Below are experts of layer 4 (counted from 0) of a mixture-of-experts language model. Rows are named router (the router's row for the expert), down (a neuron's output weights, with its number) and show model dimensions 0-255. Each number is 50 + 10 x the weight over its row's rms, rounded and kept within 0 to 99.
Before each expert's rows: "comes before" lists some tokens at least twice as common just after its tokens as in all text. This comes from a sample of Wikipedia text that the model never trained on. Tokens count by the router's weight.

# expert 54
comes before: " of", ",", " in", " and", " York", " School"
router:70 35 49 44 53 59 53 46 52 64 58 63 53 39 44 57 55 56 42 52 61 62 34 52 35 63 57 44 53 41 53 40 36 48 54 51 51 62 37 56 40 58 46 57 64 47 56 38 55 64 61 53 67 61 57 43 58 36 46 49 55 63 45 51 37 53 59 50 58 49 58 57 63 46 30 57 44 46 71 50 63 52 42 60 69 55 45 67 45 47 68 63 71 43 40 48 46 51 69 63 34 65 55 53 53 46 59 50 56 50 37 33 40 46 34 52 43 65 60 55 34 74 43 29 42 50 69 53 45 54 37 53 48 55 42 43 45 51 56 40 54 49 40 37 65 61 44 54 47 48 55 54 45 57 24 49 63 75 53 43 41 50 61 55 57 32 59 33 37 55 43 43 59 16 50 35 39 62 49 41 63 44 52 62 62 39 56 37 45 32 57 42 41 38 47 61 48 54 42 62 33 47 50 56 43 53 38 26 65 50 40 55 46 52 58 58 51 38 44 47 50 47 42 62 34 53 44 50 42 57 65 48 43 41 56 56 59 71 51 52 59 58 43 48 40 42 52 53 37 30 49 50 46 46 62 51
down0:54 49 42 58 37 70 52 53 46 54 46 40 53 40 56 56 73 55 51 36 21 66 39 55 54 42 40 63 44 50 75 51 48 47 41 67 54 30 41 55 38 49 40 58 51 66 52 47 50 60 63 62 56 48 47 49 37 32 43 40 41 45 44 52 53 43 68 55 41 60 58 41 57 45 54 60 48 33 60 33 40 44 72 50 49 72 44 60 25 52 49 53 49 50 29 53 51 67 50 44 45 45 59 61 47 42 39 66 43 59 55 52 28 34 51 42 59 54 54 55 56 44 40 41 48 49 38 37 51 51 40 57 53 62 53 41 36 54 53 62 54 39 60 64 42 44 49 64 59 55 53 49 59 67 45 32 48 34 69 37 45 46 46 39 45 41 62 61 51 68 52 46 56 41 56 56 49 54 39 50 36 46 69 55 38 44 51 49 69 70 42 36 55 50 54 59 56 53 61 47 45 42 50 37 60 62 53 72 47 52 40 48 45 52 50 57 59 41 45 48 49 71 58 34 34 71 37 51 58 42 51 48 57 51 51 41 55 48 46 64 57 59 62 45 41 36 74 41 41 69 57 31 51 61 50 57
down1:50 42 54 44 45 49 76 55 32 52 46 32 43 56 56 50 44 40 58 39 55 54 47 53 39 57 38 53 61 62 48 61 68 44 63 50 50 40 43 57 61 62 46 35 62 50 52 47 56 39 71 47 49 41 41 75 67 43 51 75 43 55 55 51 46 42 42 30 46 55 51 49 30 60 55 45 39 40 68 48 71 51 36 70 55 58 48 51 52 48 40 46 40 71 48 51 44 62 43 40 62 48 50 33 50 50 36 51 40 51 50 59 62 51 39 39 35 32 48 57 55 43 60 56 48 58 38 47 73 53 57 50 54 70 53 43 31 44 61 47 50 56 39 57 68 28 48 67 39 47 48 62 48 47 62 47 39 51 33 48 76 56 51 42 56 52 37 61 44 52 54 64 59 52 57 27 54 41 47 43 46 52 62 29 53 74 41 51 51 41 51 44 29 56 52 45 56 43 45 41 52 37 59 50 56 49 50 58 58 42 46 68 35 56 56 44 52 55 41 58 51 52 41 54 52 38 43 52 62 50 54 54 44 43 43 34 53 69 47 35 61 51 61 45 47 57 54 70 39 50 77 54 42 54 67 64
down2:40 62 52 50 42 38 48 54 79 49 44 38 56 60 45 58 48 50 52 58 53 53 51 47 58 32 51 45 60 30 49 46 58 53 30 52 55 36 49 62 37 62 58 50 75 63 35 70 32 50 51 55 44 37 49 46 62 37 50 61 44 57 51 58 70 52 52 36 57 64 66 39 59 54 39 36 32 50 51 46 62 46 43 51 59 38 34 53 60 47 54 60 70 45 53 58 41 58 43 32 32 51 47 45 40 32 49 51 55 57 57 56 59 47 31 31 41 30 50 71 56 39 43 61 56 63 53 46 53 52 31 54 66 42 45 38 33 43 55 48 56 56 43 59 33 55 27 43 63 53 73 55 34 33 55 51 33 40 50 56 45 54 49 61 58 49 48 43 46 57 41 57 46 67 31 47 54 36 46 48 56 57 36 63 54 42 63 41 56 47 48 77 51 62 63 57 40 57 31 47 57 43 40 37 55 44 63 54 47 50 49 57 49 60 45 60 58 55 45 46 25 54 42 53 47 59 68 47 39 56 51 59 57 52 50 52 49 54 29 40 56 59 59 56 68 56 52 49 68 43 52 43 45 51 56 52
down3:44 36 30 59 47 40 57 54 49 54 55 61 40 56 45 29 51 46 43 49 40 42 58 54 43 48 45 42 58 49 38 61 52 70 24 50 53 61 43 48 48 64 36 54 28 41 48 58 57 62 52 55 59 33 47 40 47 43 30 54 46 40 49 61 40 63 59 38 51 53 48 71 51 33 48 46 46 49 42 40 65 49 46 45 45 64 45 53 40 47 57 52 41 47 49 61 43 59 58 40 41 30 48 48 34 56 55 82 36 47 51 49 44 62 51 61 43 53 30 49 63 54 44 43 54 56 39 60 43 38 40 50 47 50 46 52 51 47 42 59 53 45 48 68 38 44 52 60 57 42 51 29 39 40 59 41 53 57 51 24 65 55 32 59 79 43 51 51 59 51 64 45 65 37 59 30 45 57 47 55 42 58 42 44 58 58 35 63 47 55 52 43 66 50 51 13 62 46 48 58 79 40 56 30 53 41 48 38 52 48 41 51 39 64 75 57 54 40 42 54 48 46 48 53 55 53 53 44 35 41 26 48 59 59 42 61 45 50 43 40 53 54 44 47 46 62 52 60 51 52 64 59 50 52 49 53
down4:44 67 47 54 54 52 45 57 57 48 58 47 50 39 32 61 64 44 43 64 53 33 52 47 61 59 40 47 47 62 40 38 51 42 54 54 40 62 53 36 58 53 46 35 44 58 55 44 50 57 52 51 60 55 55 53 49 51 49 61 56 50 52 68 47 41 59 43 40 55 31 50 45 58 60 56 66 36 39 74 46 59 43 54 35 36 44 39 49 40 52 39 51 47 47 43 46 60 55 36 45 44 65 55 49 47 47 36 43 53 42 43 54 54 50 54 57 41 53 64 60 45 61 50 47 44 53 49 52 53 62 47 71 37 55 67 51 70 55 51 53 35 66 39 54 50 45 31 55 64 25 36 49 34 44 48 35 41 56 72 44 33 48 58 26 33 24 52 55 33 62 38 52 47 60 44 62 44 62 69 51 52 52 50 41 84 56 60 60 47 50 51 48 62 42 56 38 55 37 67 51 50 63 54 45 35 54 41 33 37 57 39 74 31 53 50 51 58 47 58 49 68 42 59 60 56 56 42 34 58 65 59 40 57 53 48 48 43 46 52 50 55 40 26 43 45 40 49 40 47 27 58 68 50 34 52
down5:39 52 44 55 59 37 40 54 48 52 58 49 70 39 40 46 41 60 46 58 52 58 57 43 57 54 56 65 48 34 46 49 36 38 58 38 52 51 46 53 43 67 45 44 63 49 33 71 67 47 51 61 51 35 57 44 56 60 60 49 55 58 65 43 34 54 36 43 40 57 50 59 62 36 46 57 64 53 49 67 57 39 55 57 40 42 41 64 62 56 47 41 34 52 77 39 60 66 39 45 36 52 65 54 57 57 56 49 66 33 68 51 54 74 55 49 37 52 49 57 62 35 39 49 44 35 50 41 46 47 65 48 34 58 37 54 56 54 50 55 53 46 45 45 55 48 29 67 42 33 37 58 52 35 75 42 63 52 50 52 56 39 42 68 61 40 63 46 49 36 71 49 52 58 51 52 62 44 46 34 48 56 46 60 46 58 34 58 58 61 57 57 48 56 53 65 62 44 44 65 55 39 41 33 27 60 53 46 34 54 44 56 35 64 50 49 60 52 43 49 51 40 46 50 52 63 62 59 56 44 32 51 44 45 33 60 51 54 58 36 52 52 63 56 32 51 68 52 28 49 54 40 41 46 46 31
down6:30 50 56 43 44 41 47 69 42 60 45 58 63 63 45 49 51 40 38 47 50 42 55 55 35 40 44 63 39 68 45 37 54 44 52 44 52 50 34 46 35 59 54 48 51 63 55 69 67 59 45 38 50 45 46 72 51 43 39 43 43 26 43 66 49 55 31 51 37 56 31 47 37 33 41 49 70 26 60 31 50 52 44 47 51 38 41 59 54 62 65 43 69 36 48 60 65 51 54 35 47 44 61 45 54 38 52 62 51 47 50 59 30 43 56 49 56 38 51 61 52 58 35 59 45 64 39 54 52 53 46 61 51 47 37 37 56 50 59 44 33 64 45 57 56 60 52 50 42 45 60 54 46 37 58 54 54 55 49 47 62 36 47 42 40 43 67 48 48 65 46 37 47 52 71 42 65 37 36 59 42 50 73 39 42 48 40 52 52 52 45 59 59 63 56 58 76 47 40 61 42 66 44 38 57 43 56 53 47 40 67 43 31 54 37 42 45 58 35 34 66 31 41 46 50 70 64 60 59 57 44 54 62 52 54 52 38 51 33 51 54 52 33 63 59 45 51 36 52 45 51 52 54 48 47 34
down7:51 63 29 37 72 74 48 53 67 44 54 55 29 52 68 47 55 34 40 59 43 59 56 49 60 50 50 62 37 55 48 57 50 66 66 42 56 49 53 43 63 63 40 44 60 47 53 35 50 59 45 38 36 60 62 46 42 58 54 58 41 47 42 45 38 51 62 61 55 55 49 51 68 49 56 59 52 44 43 29 41 53 43 70 45 50 48 46 63 47 57 54 42 63 53 42 36 48 45 49 53 48 54 36 64 42 57 21 44 33 44 34 56 58 44 57 46 37 60 36 56 44 41 54 46 56 42 48 33 61 66 45 49 79 54 52 55 41 62 75 53 50 55 46 47 49 52 55 71 39 54 48 56 60 52 35 42 36 42 51 39 57 64 47 41 54 33 59 60 68 42 70 66 54 47 39 47 39 58 50 46 45 49 57 60 53 60 47 45 62 46 53 67 55 45 53 57 33 66 56 37 49 44 47 51 37 67 68 52 36 62 55 43 54 46 51 54 58 50 54 63 47 58 41 29 40 64 49 44 41 51 37 32 57 35 33 43 51 51 41 56 49 40 43 24 52 54 53 35 40 56 38 65 42 44 51
down8:54 63 52 61 49 45 59 39 36 53 43 35 42 51 72 50 43 39 42 53 52 15 52 42 53 69 61 49 34 54 39 51 42 49 46 51 48 51 38 45 66 38 52 45 58 53 51 54 57 43 72 50 43 47 63 54 47 68 49 54 48 49 47 40 41 58 52 46 52 56 41 35 29 37 63 38 51 55 72 39 50 37 46 54 43 55 45 38 46 44 44 38 47 46 52 48 62 60 45 53 45 63 33 57 55 35 53 67 52 41 41 48 62 37 55 46 57 50 46 50 56 21 56 64 54 47 48 44 43 55 39 62 52 40 31 64 39 43 59 50 47 70 60 69 44 59 59 44 51 57 57 54 69 40 42 66 59 44 52 52 51 45 40 42 58 65 63 57 53 65 60 38 46 60 31 50 50 49 62 42 32 34 43 55 45 55 46 58 48 31 45 65 56 45 61 52 53 53 36 39 39 61 54 57 57 50 51 45 41 63 59 51 67 36 54 50 50 33 61 46 54 27 45 31 28 60 60 47 25 31 56 49 48 43 55 49 61 51 55 60 56 37 61 44 43 36 30 51 61 55 39 60 35 47 68 51
down9:46 62 31 67 60 69 32 57 57 44 60 61 34 61 53 47 40 57 54 44 51 29 44 61 50 32 61 46 84 42 40 65 53 56 46 48 59 41 61 69 70 51 58 49 63 50 63 65 51 58 52 54 53 63 57 61 46 38 59 56 71 41 57 52 53 57 54 42 45 59 62 49 68 54 40 60 75 46 42 38 46 61 46 31 52 54 52 50 39 49 43 64 54 47 44 39 53 51 36 32 26 46 50 57 63 54 58 45 44 53 48 44 48 60 62 46 54 50 50 62 53 47 37 34 61 66 67 34 60 40 54 54 46 49 41 49 64 55 50 52 52 57 63 78 33 47 53 52 54 51 46 49 60 38 49 49 51 33 39 37 45 29 53 44 67 50 42 60 31 60 44 49 48 49 41 57 48 53 40 46 51 55 49 68 66 57 62 44 35 39 45 55 39 61 44 39 28 49 39 54 55 48 54 63 34 52 48 42 42 51 59 25 41 36 47 47 57 53 55 58 64 35 27 57 54 52 42 56 46 59 37 45 41 30 39 42 58 54 46 58 51 49 57 54 49 58 52 39 52 49 54 44 42 52 49 42
down10:51 57 48 42 53 60 75 51 48 43 58 45 72 38 39 31 48 44 41 52 46 41 47 56 46 41 43 57 44 51 47 41 55 63 58 27 53 39 41 37 56 38 44 35 36 48 37 43 49 54 27 66 41 46 36 55 51 55 44 48 51 41 66 45 57 61 41 55 69 65 49 39 64 74 49 46 39 54 59 48 61 59 42 40 38 54 59 45 52 44 50 60 61 69 37 41 54 41 64 32 67 50 49 44 57 55 66 62 59 59 50 46 41 58 59 52 42 60 61 51 69 51 48 60 45 61 47 50 53 45 47 45 55 59 41 60 50 41 60 43 52 41 42 60 54 50 42 37 60 65 64 27 47 51 47 67 73 63 39 69 53 55 46 49 51 58 53 65 58 52 63 47 57 46 52 55 64 37 54 41 36 49 37 48 28 44 38 30 71 48 52 45 40 36 46 61 37 48 59 35 60 64 51 48 60 52 54 40 45 41 42 48 44 55 39 44 48 48 34 41 24 41 49 71 44 52 44 35 58 58 47 54 26 70 35 46 55 44 54 54 60 47 51 38 58 48 63 46 43 48 38 55 43 54 55 70
down11:41 56 56 52 37 36 44 49 43 58 36 53 61 47 67 48 58 47 51 41 43 59 48 66 37 55 55 50 52 62 51 62 48 42 61 62 58 51 48 50 55 49 59 53 65 53 34 37 74 52 50 48 48 44 52 50 39 59 66 60 60 56 56 52 47 56 52 51 18 48 54 49 60 62 48 34 40 50 52 35 46 55 72 74 49 50 50 63 42 44 37 47 45 49 40 58 43 44 61 49 41 53 45 59 51 52 40 29 59 45 51 45 66 54 49 61 50 62 43 44 54 44 35 55 50 46 50 24 37 58 37 45 37 46 44 53 49 60 54 53 52 53 47 56 52 49 50 52 30 49 36 43 63 53 52 34 47 49 41 60 54 56 45 61 41 49 50 45 48 53 39 60 50 59 46 72 52 62 18 59 54 52 47 35 51 44 26 64 27 57 63 44 67 64 45 57 37 65 44 39 52 45 52 51 66 41 61 73 53 55 70 53 50 42 39 45 50 51 46 59 71 38 25 57 37 63 60 42 62 41 56 50 43 60 43 62 39 50 41 61 27 48 65 61 32 40 44 53 63 45 50 38 48 63 34 69
down12:60 63 63 53 64 55 46 69 39 60 39 56 48 53 55 44 46 55 79 62 45 64 41 53 42 42 72 49 42 48 38 48 45 43 54 42 47 48 52 50 51 34 51 63 47 37 43 57 77 59 43 59 65 41 65 59 51 24 64 55 74 50 42 66 63 41 43 50 72 43 47 50 47 57 49 46 48 56 26 56 44 56 63 31 55 64 48 27 44 64 66 44 60 45 61 60 46 43 48 40 42 60 47 35 39 61 43 53 51 54 43 48 46 29 54 38 57 49 65 35 57 51 51 42 25 66 51 44 41 47 56 53 53 37 35 52 39 50 57 51 51 80 42 53 69 46 45 59 61 56 58 40 50 60 58 53 63 62 50 64 56 50 53 51 63 56 55 49 54 56 49 51 48 51 50 69 38 39 73 43 47 46 54 55 68 49 42 46 67 55 34 43 45 47 69 52 60 46 51 42 49 55 64 45 50 44 40 46 44 33 58 50 53 41 51 52 61 71 30 53 29 45 46 61 33 49 34 47 55 60 50 58 50 44 56 35 55 67 51 62 55 52 55 43 51 48 44 48 52 40 60 57 57 54 47 51
down13:48 61 59 66 59 51 54 50 64 46 63 48 48 56 33 64 51 52 39 70 52 66 28 47 54 42 35 47 61 46 53 26 44 51 45 47 58 53 59 46 59 39 42 53 53 54 53 57 54 37 57 51 66 54 39 62 60 43 46 64 37 42 50 41 53 56 45 50 50 47 39 35 54 50 47 56 61 68 36 70 69 48 61 49 58 62 59 60 60 43 36 59 55 44 59 64 49 45 45 50 26 54 46 52 42 40 24 63 55 53 49 50 63 58 39 59 38 53 40 57 34 45 55 55 33 58 61 44 47 59 48 43 59 43 55 54 65 44 52 52 37 41 57 40 65 47 37 47 48 49 36 51 58 54 29 37 51 57 53 48 49 47 29 49 24 44 52 52 54 38 67 40 49 44 48 49 67 56 51 51 58 51 34 45 44 47 60 74 52 62 52 36 40 63 42 71 43 47 38 60 54 31 45 39 41 70 19 62 56 41 54 74 37 48 38 51 55 35 39 35 41 49 34 60 46 56 34 62 51 54 53 43 57 48 34 56 57 48 45 41 47 40 43 47 37 67 56 55 52 60 52 33 44 53 58 48
down14:38 38 45 63 53 64 59 32 71 26 49 42 50 42 37 52 50 56 60 40 45 43 32 39 45 53 58 43 47 46 71 33 50 51 51 46 57 48 45 46 41 75 42 47 60 61 46 50 57 58 85 42 52 62 57 31 44 34 54 64 56 63 45 54 47 48 47 46 44 38 53 32 54 41 58 54 50 49 50 65 47 42 37 45 54 45 58 67 41 35 56 61 59 45 61 50 22 47 48 44 59 41 47 58 49 58 44 39 54 48 54 41 70 36 46 63 38 37 61 36 59 55 56 53 36 71 42 52 52 44 69 39 47 49 42 53 35 52 56 34 48 44 52 55 38 42 47 42 47 59 35 52 54 47 55 51 48 52 66 41 56 37 40 53 51 61 58 46 34 54 56 47 40 54 53 34 43 47 42 42 44 44 61 57 55 61 32 44 45 38 72 55 52 52 33 41 45 61 45 68 51 48 63 62 35 66 40 76 55 40 38 48 70 47 63 40 52 53 45 51 44 50 52 60 54 47 63 50 57 52 47 53 38 40 66 63 50 41 30 47 39 38 40 51 59 39 72 35 55 52 50 47 47 32 43 49
down15:54 62 44 66 55 55 53 37 35 67 46 45 34 69 60 48 53 45 53 51 42 49 58 58 57 44 38 56 47 54 59 54 46 45 41 38 67 37 61 54 51 43 52 46 48 51 58 45 46 61 41 63 47 43 41 43 61 41 40 48 44 47 47 50 47 35 35 64 35 34 53 60 66 39 51 42 55 66 49 42 42 62 50 38 55 40 30 43 55 67 45 21 56 73 34 30 60 55 47 52 39 54 47 60 62 45 61 30 42 57 52 65 64 55 43 54 47 48 62 38 60 70 52 52 53 53 41 34 42 28 55 52 30 45 63 57 61 55 50 56 53 60 55 50 50 49 49 66 48 41 29 57 67 58 53 54 47 39 53 42 51 42 81 49 54 37 42 52 64 50 53 54 55 57 61 52 32 67 51 54 38 57 61 47 46 41 44 31 44 56 62 55 56 64 41 59 45 47 65 52 39 50 54 57 61 47 42 54 52 53 69 42 49 46 56 56 50 36 37 65 44 41 57 48 65 51 57 48 61 40 63 36 47 37 37 42 51 38 64 56 51 63 34 78 29 39 52 61 49 52 42 59 57 45 39 66
down16:54 65 41 41 67 55 59 40 57 61 46 50 29 61 56 40 49 59 49 57 49 54 46 55 35 52 61 56 55 51 41 58 53 60 47 47 49 76 68 65 48 46 36 62 40 52 58 50 59 47 48 67 42 35 48 67 39 43 57 56 32 38 52 50 45 73 45 23 42 59 57 62 48 36 48 45 57 46 45 66 47 43 49 42 40 55 41 55 42 35 51 67 51 56 38 66 52 54 25 29 48 76 59 63 47 39 46 40 36 59 60 64 57 52 51 49 64 46 51 50 55 44 31 65 61 48 54 45 53 65 37 56 43 54 48 48 61 59 31 46 58 46 68 53 56 60 46 46 48 56 64 52 55 49 68 38 54 58 40 50 60 54 50 40 53 48 51 34 53 46 49 52 42 55 38 50 61 64 46 30 35 37 65 52 48 65 50 41 55 55 51 40 55 47 45 40 43 43 49 45 55 47 59 67 55 52 55 64 64 46 37 40 45 29 50 60 57 63 67 54 41 58 58 31 50 44 49 41 57 43 37 21 61 44 34 52 62 31 53 60 34 53 53 45 70 54 43 51 53 50 65 41 47 43 38 64
down17:46 45 41 65 61 46 50 39 52 56 47 50 46 41 46 42 51 47 47 56 62 65 60 54 40 62 67 40 42 44 53 56 55 56 41 57 38 60 67 48 39 59 37 41 60 55 70 35 36 58 37 52 61 64 45 37 72 34 68 46 37 63 70 51 42 62 51 68 39 50 43 66 48 57 55 65 51 48 42 42 32 42 28 45 52 54 34 37 36 60 42 43 25 39 57 45 52 59 33 62 50 60 43 43 46 38 38 68 61 46 44 46 52 53 61 63 49 32 48 51 57 37 58 59 30 50 43 44 65 55 50 45 40 48 49 46 51 49 63 39 56 41 61 50 49 37 43 45 44 48 59 54 61 52 53 51 53 44 49 37 58 35 59 42 46 55 62 57 45 56 32 47 48 37 68 52 42 29 57 35 46 41 23 54 44 44 52 60 68 61 54 51 45 53 57 60 68 47 45 60 48 54 58 41 49 54 61 35 54 55 64 64 57 54 52 49 46 60 82 70 50 50 36 48 38 50 42 58 48 41 33 62 44 61 36 48 53 37 61 67 54 45 51 43 47 58 49 50 59 63 62 43 40 54 71 59
down18:68 50 67 38 39 40 67 63 45 55 36 33 39 50 56 44 54 52 54 35 37 53 66 30 50 58 51 51 50 50 57 36 44 52 42 52 40 52 46 49 29 48 54 50 47 47 37 45 22 30 55 67 53 52 41 52 38 51 42 47 64 53 42 50 57 29 38 39 54 28 36 82 33 68 47 40 48 40 57 75 51 56 55 48 50 55 61 52 53 45 33 57 50 48 50 62 58 49 49 47 60 43 46 54 56 48 46 66 45 37 44 52 45 44 50 47 58 50 56 32 70 62 34 53 75 35 46 52 50 50 58 55 52 56 66 65 50 50 54 58 41 60 50 49 40 44 48 51 62 42 54 35 53 51 43 60 52 53 57 58 33 56 41 47 37 70 61 56 30 58 39 34 36 54 54 62 58 46 53 59 64 48 59 36 34 36 43 32 52 49 43 51 76 44 60 59 41 26 42 43 64 48 60 50 37 56 37 54 62 70 54 56 54 59 69 55 49 64 48 47 51 48 56 45 49 53 51 47 45 54 61 54 41 53 51 32 44 43 44 49 50 58 37 58 44 45 46 61 25 55 50 54 57 50 46 49
down19:52 55 56 59 26 43 63 54 45 43 53 29 53 63 50 42 54 46 43 27 52 51 60 51 60 52 67 58 62 49 43 39 51 60 43 50 56 48 29 50 62 47 55 67 56 60 44 48 47 50 59 43 54 65 65 60 76 41 45 50 53 59 67 68 39 43 55 48 37 58 39 43 31 63 50 45 54 56 52 48 40 21 50 55 48 52 61 45 34 70 42 63 32 47 54 57 40 63 49 53 53 64 63 21 38 41 55 34 36 48 40 47 53 63 44 68 46 42 51 47 53 49 37 43 39 64 51 56 63 52 46 47 47 37 41 46 56 41 70 53 63 49 57 43 52 46 47 34 58 50 66 32 46 52 50 44 63 71 59 58 47 60 58 44 62 39 52 54 44 50 44 50 46 43 59 78 43 47 61 37 63 52 50 64 42 47 47 60 48 53 46 71 47 58 35 41 62 58 62 54 56 43 66 51 39 50 59 45 61 34 54 57 51 69 36 56 52 47 48 31 38 45 56 55 41 54 36 44 45 59 46 45 48 41 54 51 74 72 55 57 66 47 38 49 35 48 47 38 44 58 44 45 59 41 56 41
down20:55 62 34 33 52 42 56 53 54 23 69 49 57 65 55 78 26 67 52 46 50 43 44 37 52 30 29 36 60 48 46 54 50 52 47 46 42 29 51 54 62 49 50 41 47 55 48 59 66 47 57 51 62 42 61 51 48 49 65 53 64 64 41 32 44 40 56 60 72 45 33 50 51 63 56 55 62 51 58 43 48 35 33 45 59 71 52 64 51 40 37 49 61 47 62 36 36 53 38 50 51 48 46 44 42 63 59 39 41 66 44 69 75 53 53 47 62 44 37 62 55 61 61 62 41 56 55 37 54 49 58 39 50 56 56 42 69 50 69 50 46 53 45 48 67 49 43 58 54 34 44 57 43 42 50 39 59 55 37 49 49 55 28 45 56 36 36 33 66 62 55 35 52 54 48 63 52 56 62 61 41 41 44 54 49 66 47 46 41 44 36 55 30 43 52 45 47 43 48 48 50 59 51 35 46 58 48 44 63 49 46 55 76 53 40 49 40 69 51 54 38 38 50 51 48 38 58 56 50 38 59 40 51 56 45 62 34 51 40 58 59 59 50 54 61 39 37 60 58 51 40 38 40 44 53 58
down21:46 44 42 47 49 43 53 36 58 57 52 57 53 54 36 71 44 55 67 66 66 61 39 56 53 60 47 61 24 54 64 62 46 46 71 30 57 56 69 49 48 60 63 63 41 69 50 50 61 43 57 45 64 49 57 61 53 44 46 42 43 56 52 59 47 45 53 60 41 56 39 31 56 52 55 62 47 44 42 50 48 41 71 32 66 47 37 45 58 47 49 62 41 48 47 54 50 63 58 47 50 49 52 55 50 46 52 41 60 41 49 45 46 58 61 34 45 36 32 54 64 59 56 64 61 53 53 51 49 33 55 40 31 58 50 35 44 27 57 65 40 32 44 60 53 69 73 58 70 59 32 49 20 38 42 47 45 44 63 60 45 41 48 54 43 43 58 53 47 53 54 53 42 43 54 47 61 50 44 29 40 49 65 48 51 47 40 42 60 72 51 49 55 55 49 61 53 42 61 57 37 59 53 70 53 52 68 65 45 58 59 48 49 53 41 43 51 43 68 53 57 49 55 55 45 59 26 33 41 61 40 41 48 47 57 64 49 49 51 40 25 52 42 51 51 64 44 39 64 58 30 53 48 59 59 51
down22:44 49 64 42 36 26 56 43 35 59 41 33 47 40 58 47 55 47 35 66 61 33 45 48 31 40 36 74 67 49 60 55 45 53 59 66 52 46 36 56 61 52 46 51 35 55 54 73 52 46 36 58 55 42 53 51 54 56 59 38 63 58 54 62 56 50 44 45 40 47 63 45 54 48 20 35 62 60 54 40 39 43 50 56 49 55 58 46 35 45 62 43 66 56 54 48 48 62 71 55 48 55 47 46 54 44 60 53 44 75 51 61 39 55 50 42 58 44 48 50 47 46 50 71 39 57 52 53 50 50 55 40 42 63 49 57 28 47 56 39 35 66 38 56 56 40 38 37 39 47 53 42 52 53 53 53 31 60 46 47 63 61 49 40 57 48 55 61 41 53 42 38 36 41 45 53 56 51 62 58 31 41 48 65 51 38 32 60 51 47 46 41 47 53 50 62 48 39 65 49 49 58 58 56 43 72 56 43 51 40 41 30 34 55 47 48 60 48 57 69 60 46 53 59 45 33 51 57 39 58 70 51 41 36 58 56 41 60 45 25 48 53 52 41 48 60 49 37 81 28 44 49 52 48 61 55
down23:41 44 42 51 57 49 53 48 38 65 40 45 43 63 48 47 43 49 60 29 44 47 51 51 73 54 38 61 58 46 64 47 39 44 53 61 51 63 79 49 30 56 48 35 63 60 41 61 46 58 42 51 57 52 54 33 57 63 51 40 60 67 50 62 42 52 45 48 51 57 49 61 65 43 62 62 50 46 36 38 43 63 53 53 28 57 33 53 38 59 50 55 30 48 53 49 62 65 55 64 53 46 66 46 65 43 51 64 60 56 48 63 59 27 45 39 43 59 75 66 57 48 46 42 47 51 49 54 42 60 50 38 37 68 35 59 47 56 51 35 52 68 67 42 51 39 43 45 45 51 56 60 72 75 51 40 52 51 53 36 46 50 39 61 47 41 78 50 49 54 71 49 41 60 32 50 48 37 36 40 29 44 46 39 45 53 49 45 43 65 53 37 56 55 48 55 59 38 51 44 53 40 51 51 69 50 36 60 54 50 52 55 43 32 38 54 59 62 47 42 52 48 45 56 42 43 57 54 39 56 52 52 45 45 41 50 57 37 52 60 75 54 43 49 44 65 47 40 44 46 58 58 44 31 69 37
down24:67 38 40 63 56 40 38 48 47 82 38 44 48 45 50 40 52 52 54 47 32 54 49 41 22 53 68 55 42 52 53 41 42 49 59 66 62 39 69 42 39 73 58 67 46 47 56 50 65 58 42 51 63 54 36 44 49 70 42 66 68 50 29 52 49 52 48 66 31 56 62 49 54 37 32 62 45 41 64 55 51 57 59 39 40 47 49 58 45 42 52 47 60 50 59 48 45 61 50 50 48 45 69 40 44 46 52 58 63 35 45 50 38 30 40 42 42 49 39 50 46 57 36 49 59 58 41 50 48 50 60 49 49 40 47 40 48 63 60 50 51 49 56 49 33 69 46 52 45 45 36 26 46 56 48 36 47 45 52 37 41 54 56 51 53 59 39 55 50 46 56 75 56 64 37 50 46 54 26 39 47 40 51 62 42 37 49 32 72 75 50 44 66 48 30 41 56 53 54 53 56 46 54 46 46 43 39 46 38 48 43 56 60 47 48 62 39 45 36 42 56 45 50 62 51 58 49 36 51 77 36 44 49 56 67 67 50 34 41 42 36 60 46 56 49 42 67 51 50 55 60 56 52 52 47 57
down25:28 55 41 48 67 44 61 43 38 32 49 38 49 42 47 46 52 49 41 63 57 31 34 63 49 57 39 47 42 61 60 49 58 48 52 46 50 57 54 40 50 56 55 62 53 48 54 45 41 50 71 54 53 57 59 57 76 57 58 47 63 57 45 72 34 57 78 55 49 60 40 55 58 51 63 44 55 55 42 46 58 47 27 58 36 66 48 51 51 47 19 66 47 41 40 69 51 47 47 50 55 59 49 54 54 59 49 47 30 70 45 44 45 44 53 57 45 56 51 52 43 53 50 47 50 44 33 46 50 48 66 50 49 49 41 30 30 49 42 08 60 59 49 46 54 42 38 33 66 56 69 38 49 39 49 53 59 57 55 59 52 37 52 37 44 36 44 54 62 48 37 45 54 31 67 45 57 58 49 39 48 41 55 46 65 59 47 53 58 42 57 51 57 56 49 44 48 42 51 33 47 47 47 55 51 49 40 60 54 50 58 65 50 22 43 45 59 47 67 59 53 45 44 48 42 46 66 63 48 54 48 58 79 40 50 51 60 47 47 61 68 43 58 56 50 54 64 56 50 37 69 59 43 38 57 48
down26:48 36 44 42 52 50 27 62 49 50 46 48 52 41 60 44 46 46 62 45 41 49 37 40 44 60 59 57 45 60 45 52 43 40 54 57 64 56 34 58 57 69 48 53 53 56 54 55 52 62 67 38 62 46 61 64 59 65 51 38 52 59 29 54 60 37 37 46 54 44 37 40 39 67 48 52 52 54 35 30 44 54 66 53 55 63 51 47 38 58 52 60 60 68 48 51 60 42 43 61 38 22 37 54 64 43 51 54 49 62 53 53 43 51 43 52 46 39 51 28 51 46 53 50 60 85 68 62 52 67 48 50 54 59 38 55 60 39 60 44 54 40 43 58 46 58 51 55 51 49 59 50 32 55 48 54 35 59 51 44 32 63 50 31 62 27 53 68 64 54 45 57 43 58 43 34 56 59 40 35 30 30 62 31 60 44 57 57 50 58 33 62 49 47 47 51 50 55 42 45 80 60 55 54 54 22 41 46 32 39 54 49 31 56 51 60 39 44 50 58 50 58 50 70 54 58 40 50 55 62 51 50 48 46 44 56 55 53 41 67 50 61 49 56 60 46 46 50 64 53 62 45 61 58 54 51